Below are experts of layer 6 (counted from 0) of a mixture-of-experts language model. Rows are named gate (a neuron's input weights, with its number), up (a neuron's input weights, with its number), down (a neuron's output weights, with its number) and show model dimensions 192-287. Each number is 500 + 25 x the weight over its row's rms, rounded and kept within 0 to 999. Numbers have three digits each.
Before each expert's rows: a language model's description of what the expert responds to; "comes before" lists some tokens at least twice as common just after its tokens as in all text. This comes from a sample of Wikipedia text that the model never trained on. Tokens count by the router's weight.

# expert 28
What it handles: List separators and punctuation
comes before: " ", "\n", " \"", " A", " The", " —"
gate0:462519494516561499510493500499485450459473441527499508530476506519506524466507508479494522488509500496503488454515514524496499517488531564519492476511504536508503479496548531477549570496472478485462480502511498494491521507504494532508554501511545521500514534534489509484526460529477467522
up0:492515499503543506507555489531511481508526454548481494476519574520519479510486509466500494483464514521505506482546493491530505479472499518529475503502516510502534492533491555522509516473511492478392480466521540478509506465546511500457481486515508517487541513523498537505544434521488485537
down0:513501449501497485509537488498484499433456512540510503466489532487480512502540526461508529433439514436506484498472507470502544533532531503485499503486548516552507499448503484488512467495544510522578507522508475532543495499509494505505514533513544482527533503548511532520507490495499519493
gate1:472489501479520553495507536481509488491548510495512441472484520517509491481485549510462500527493494503500521457462469484504497544500516513504489495477482519524526481502521513521540518504484523520507508500525474422492493450508499486461540500570564516483504496495551510499499525493531494502
up1:499504492513508551461497522455552516489518498520514439490495472509499512492471525493490509522490488520506511498481496466548454538508505486481516474515506487482524475519485474484470461492515522499482504500468478449510481478477501497488539505584505534509533526504510511503485526536512507510
down1:508487512504491506518484496497497488485519513489509489496527499495521478529503492497468517479498536520518478499529487502516528496523463471517535535518475491493485495517488521487517555504494549537506482526523480488470436541491525527512504485484489477482492484509478518491512502476500489527
gate2:520537491453501503463503514478486511477483564491489471495487472534499514490464510482515504470493514469538520503493495462475494508476507527461478508509543524520558486524512486473453499489504510501515460508484516455494472503506526467520508497519487529504453516536474518519500517511457528474
up2:496547454499479439490505496486496507471460523503523505494505485464521519511475455490486538456472506508502486477505490474541550491489506513499453454485514491487507546501500497508491450463497504488507491483456507475515500452481526482460505528520468502489503490494467525538501488524514512486
down2:440494498507546499514481510488480482455508529500491475486561537461498521501469501446462510490523479503518503516494491486475520501521530479552482490495532527487524496498499510499538526509509487505521527550485501529478506507492511502517478498507535502501522516513488526521545504510517507513
gate3:528492503510530472482536495506521472483481505491472470478491521520465489442523546530507512456503492470512507499571515476535543491474447485496469517535499467521476500456482495488505472487483502519484508469506508478474525473515501480452527510505479465517504508495454498510537511534487491507
up3:502493494488475539517491531487486543509447505534481504522531507507542497526489509494498511502497514513451481505461508477495458541532491516483469518481487498485500525486537518473445486502472496513540516506452482529492477498485512529516497528486521518494500493478493469529484504482514481520
down3:469507522528518525524517504452459513563505484480494488503502524485516472458479547491486474528534508509439517532470536518523474492487559510501510509530494502487530511494460509501512527500452512441492521488502514484501519520512412524537489476498473504540470501498503487504491543514478525507
gate4:465493446485487487449508490488508492543498547509551489544485451527512484482490487494486511501489515517500502509476533500472491495502501489482518495526456515504540513461513501498474454503438476538542507554511476497526518486498451485525521443467466496512485478466517497466485475479495513486
up4:489499468438529540515485511432506481507515487486503461505466518516499484469499538496466480484492508497524474493519413519469476474422544506469471492470531527500523545472517499451513502505454512508470482487475530472487519519519490476500490457472551505533491526500457508504517507509523478488
down4:482491517485499509490528516496543521514501502523539524467453550489488514502477508473469463487506485493514487494528503500486499486511471489477511479511472473520487503475521510463493507471465473475472468531477522508496521493473478486506498512540487476519510535471521503548450504499503477504
gate5:521536533502557496525555503476461483517489524493472512497509517523480539480461479466514470530479510519477496468526507508525484500522429496486518528503491508470509485492501465512452446478498508488493502533522511502461517482494523475562503478487509508489501510498479502499492468491505503507
up5:466436476524473504488461496485514479469522479510536502515489452446495417501555517531492532454544467463547510529496511565457500524469526544517467473502500500505457533481519523479508549509480485506511506474494490508523489545534490516482483505515548512513541494536539495496479505508514477476
down5:495499483495519524485470490486489536489532540488526520445524508529496450462524483508537521510501502533524507501521484524515467546490536507494552469453478478503504519527538510493501491473496441459500472435490501491506531540474487526466557527524528528476489533509529521490473551540543519501
gate6:469517508502496493536446508509514481515455472519502524503532437463449510527454537474445484507536507510491501504501496501509488498480526467530513543484505508470454513497464528503501460528572489477529493517564501533483486509495553470483463462446455496520468518494539557466448467537500515498
up6:511510505507474525467516513485506533517508447537557478477539471478484508525520504510472455513500468475471479496501498521473500478513501493544512517470484552500496544498494531503542457517531506488516518512560532491523469542483485488459480493455481518510517497492541520465427467524506512523
down6:519498478459440491509519494512486531499516556499529504442445494534515476525518504524494493481484504465487546495528509473472523514483519461454459478483496470484442522482474501525504521488474486525458476512479481501486490494534518497506488521452490524569512549473487464473537539512495495495
gate7:474514527484505456542498530504510470527475487456545537541482473473504507498514479546500521488484487527490500511499485508495518470482505507455474510487482555490526502502509499475523518494472475551514499497509508495537534507515451508511498474483461516525493555502501506488463442517533544524
up7:495474520499518544526524486454494515509523473483532525493524506501523492482514508505537489472511462503519505514533506515531464501506531462477488519530514524508506534519519477499457501493507520490481510487473467483567503496529452483475523499502498487514505506480503474539489543504502527500
down7:490477526505501495482534495502461502535490498489491469523497500577542542474495498540495493495516489479514487505515469518532489464430518509501512538537483513498496534548493475493473484499510498478462530517506486501482509494486494468476553553519476498539495455488469516531467490506510522465
gate8:522494509499454511488504489476500478515479487483515487506490515511515487527480483505509493483518516495469477569489473517497486494495549500472479493510526476463538521474509481506459506549479537498466531523513497512470482495498469493550508507548515491515467527495489467540506465494515448498
up8:487452490504445526502485525517503492556514526558419481514480477528521492487506528524480487506519551497494554482531466516484514537493512514520458517487447487541500521525508511507509517503498512542510478487474471495477491484492498484527511484515522495448482502487473484479475515479526530482
down8:494496525484490428453518501475521517505541506455504531494506480485517512499483505493491528531479490480550491524480492490536497477461534583495518462512515541490526484516532539553574498464524488492502495503565497456548497496486509474487497446462502514519469498491440508480457476507525479496
gate9:524507469550492550544498503497506516547500543525523526513497486515447469491445485522452479510520459474498477506507482537502507476508494530524516499500492494479519486505516522513491511504460508470491494470515506470527488484535517452529464533473516542482456510452517493486492470486494472451
up9:497468498571505545510460511461521505522537547517462517548486469539477499528472519531504443534498487511512489505477509518486511479513513503502518512489482496504517513492508504492507494530484488469486507516516442468511525539512505536508515497452503520558442515481498477477492480522490502494
down9:511469503446541523479510525481523521509508557494525461489497530512462529539490522512513517504484456475461498533541487500485486491485470480509516486526508472484491475524455493502549458491500493504477478504499489504491493464464516488560492486495542463483502503522466481540506533478512474495
gate10:522489480548511544560524510477526508584476472550492456462491462488552522482482536519492510502486456457516490479534514508497536519537507484471534536529487484471470481466525506478492501484490527505464496533522562501470511449504486501520477481498505493444487520541499521495473512523490469509
up10:526492485526516496507492490484513501540454492539519485473495489514536505468456486533511520507482517491509520445492515466503536516489461488529499525494477474481471477515500504444526478474467520509433488479485547535484495439497498489504493512526503512451492527480515516473478533527508434477
down10:453504525470524507479460537488464517514489477463501526500485496456462520476528491530476471499507522510491492548525501475447502506538508485567481499504535468496500548518507481467553533503517497472506496481473510532498467467491454536499442530501453479529500459478575466520525506480443487479
gate11:469439535455517500487479452487541469547507495505471476523525463518531486505499536483471502509472507507508472521479555509476482494477529466462482547506501485470493497539466459514500485477521502536472491511511539533517517464433492479492498515532473482493491526507523481517512504477486508496
up11:496508475478506503474507441518488533482470459485522509526519492533516498504500493475522545499496543492474505460497475507497528527490455540490441498467497512494542511526456502502544477525476488507527475499519515523532521510457516457486511492516496470498483501527548518485497517497510453542
down11:485471460479510510477501476523509493496491496506478494456450470490531478536485483497428514501488487472508478511492479513512548452509516519498516489520562463469504476513521534502509500487512518557463481517541521447516449460461465525506508510548507518487508515524514500489495485451493466519
gate12:488448508489486519536498515571462495557486486466531488506508533519474472518465533511502508524442463507509501492492483507493500466468491520487460454503530484505534473472498492545485559516482487475506513488475481503493505507535511536505469501510509511508516502517502446496515512497517462534
up12:515468519471512514511507515517469494536483495447540502489523494510506451508507489508503484502485457517514476491483449505511467505507523507512491466497520476498532468499502482546524496559510581473516510506484476503495528501527515489485469475531513505507514495515516473473501493517489482526
down12:465554534515511551483526486470427487573487536550490504494505530473489452476495498482517479464435529486472491494499497478471493485432495459511507513462515547519508481470518513490531512538505509442447493507485505534482525471541508464524493520498469493520496473513490536467534504470534484467
gate13:475480527515472538500520499480505533520482483489525473520494467479457489503427515495486527533509492509509501513511481503502506504491527480494474474510497503480516474549537488534575513534542484471523483505533514491527497532499544489494466478518476530521499502505509506556500479499540490469
up13:514512475490524526481511481495486496505518515520456510503518486509541519439551526504530470510489515517499476501502481488504545448467462511496518537453488501499510506484495524502500529471472494515426488503485497492498472502520503466535502517510493489492492530492509469490457519503535461477
down13:473535453518478513550511507572514474491520515478492503523497515515463504479509448526488500507495508515497496514492576553478517476525510498477518501508474489506450505531483538488489519517472484541499514479487497498474474508457496503495476546501507448490533477467470501503496480489511533459
gate14:564513506493485482448435515466476472500474526520538464477487511520525527528528463501503506531516524505516484525502476467468495492456462461520509458486497487468538481547481466495483484493498514474491530482474498494490509477496532503464496481537482516510495501478516514544522485549456463504
up14:458504483502543511545495483522518508485488489498521516512509507494475486462497544497501507492485491526511502421543497496529511516508530488494538491483469493514463500488506575523517464512495490515511474509496488514480468523476518513528497494513531518462482533535510519506476529457512515504
down14:490498466476475491514498530494473525483510498510493513552542494529475532509483484504512476558520522513530492520475525489496492513448512526489502487508504503482466466504503495501515513541549506550536471509560502510490498471508559537513489468472529512493522445434491533488490475544497511458
gate15:463440481436510504493512539479505524520492519521495484494478505521456526498500477459518484485501455478480512455495503516448515533519486486519467453510477512454528538515492492508563466551508486527523526529498542516502515520481522530531542489525503466468491530523483526487479537538492520502
up15:483445543495489473505514507455494489514483475473542517521514455476511558500515474466503500474506461512469494437467489513502488514524545535515497504514503507455490534446515478513532468513492480540528506491549502510516525476469526481502470464517525447492459534471511527480478534463513533532
down15:503522508457505507496530513461493528475495470514448531497513509511493478469506482511483521494567515493518490519473496490527509462576533519521505466486498508495491485499478509521466473525491494551535438479495495526521501511498523527514527478507500500521505516519570529444501494511487462493
gate16:462523526495463496489511494493493513525498506486479530495482533500507491490503538504466480516528513514493469531492571515490547428501475506518510531507504461480470485497490486499486506538527534473439500537477499530502517490486496482550474489447516458500511497498525469463504486480557493501
up16:479510518477480494513503485518495521499511514475487541511509517531495450524553501479505489480493507511500509522479585514478524507498490464519550495519535476476498511532505502498514471523521513482474525539495487558501491451494491452500515480497513474470473508511523501449480496492502519442
down16:502524509471497466448494504523496503500490488522453507493496494466500492512513519445508479491502517509489486477463491515524493491563451461478505498533493486478529482491525502505536457528502507501477494478490501516506479489480488450517512470480520499490532497487510477517497530481456514508
gate17:511481500509481506514487511524539487496464474512491508513522526516546509508502503519527549490503510482495530447549465483533501498458522482502510503460518480508465492470521500518520467484502453519455564521474479502478514487476509512491519492536453509489525489527512483492519501467514478555
up17:542504518472488466500503528481539507486508486505538512484465501508571492514463476493526524498523502441510526497485491492507496520460508500515523485475539484505469494512493498500534452520502507516471530524493473508467531486474501495473533448512450521518512501524485551509492511501517488544
down17:484540516474559492504533470487501535488522483545490529498520500530503470492496510493519531517516501475533496532544478515508478500535542522518515493531507495438534494519499487492522516542464477477539492531481510539487509506500535506530524505527533529556497482526527517501497475530524471485
gate18:456499507513514543520539504476480520535507530511469507512474497446493499484481542449511536539480516516464489539474482544469498500478499492492521518524475523538525531507512487475540503464503515471481490527458483469491480497458457499533490482507494511499462528508504506504496459497488501512
up18:501498514494515481488480520535494493479484485535504452508527523519529472500524454570481452484554501463518515473488515491517541517497531519505497469475525474490471470497489441478459507512489468547503517506537498511501518521491489508576494488500518506531531505473531470482512525502510520481
down18:470500459480525483499490480498511495501485485467513440520500528506504472525501482474508514460468513530489497518531506555511522532502502487509477471497507493474503479494475545475506503481464478482494484518481496459494502522495508521498536529531504497475517500515517510559520504486515399452
gate19:522485499496504477479508515475458460485459501495516545472470469486511488544540479492513517529532498503468445557522529535481491496521506535483487494459518521461491484444499469513479477488519513503498538507497515521500510565499487522508499506494511528544528468499478505542490546523499505495
up19:537440510476532485506504493447506515513490493499511540520512535477521476543486516489487468498548450505498472542529534500495474477480548474496519525464502490459495508462524463510510455491481538466494511484510544499575530529480508487502511507497479519496512456512542490538516480485544488509
down19:526490546517470525508422497516527493493493466517440511527516492488508521486473465521471469487502482479532533527469515472494495494495516476527476501424497517465451505490447517488508489489510522502471506513486509504498492470520484474491518466481495481490500524492484458504460550523466543525
gate20:460514490489493526535526450446522493496530513481485531507497507496486443498509500490511544470461508467505512514481487538478483504502523498479536497512544491511522483510509496505532524489481498506503500489477504522510543489515489472499480434532521478507482493518500490508495530567515518489
up20:519471509532464528505480517519474488524478517494523512498507502544520568498533498500496467515521490478498499499476503518500499538474519523483495521532457510499506493485507481509474467550525496520502539514534516481502442530516520486522477548505478556519544523479489509496488481498468500486
down20:482486491515465531481471502515502475539501532510464475490506485521479482520511514469518484468489486519499503505528519490495507515464450505497457482503526499493510498502492455478525530500513531560515506486533505523478463519506551516533519538525509510502497460479504500500578497482492500481
gate21:514501483520492568515535523464487482515539470527491443519505485527513506511520452485517419489475543494543522548467504522510548502473507517513476516468540485494540512497531496544535550504528475545480522504501508476539520479534506450491459530491505496479500498505551479513543498490516461486
up21:525507494516478545549509508502498484490533475542487459517482461542498487500522461485487456482477541502488481529451473550502525531481516532471459480483538514495520494472530503531571527542511444540476543511503491466533517487533494458502473543497516485482463516493541493491477475468521481491
down21:515530516519503496558511439489518496536488530510517520552456520478523515535526501514511555498524499514516490510440493497514475533511549489534485489481477510509473533499511480492464480513486530536473466479530488533506524480482496513504505471510471462532432511489498508525502543507512510509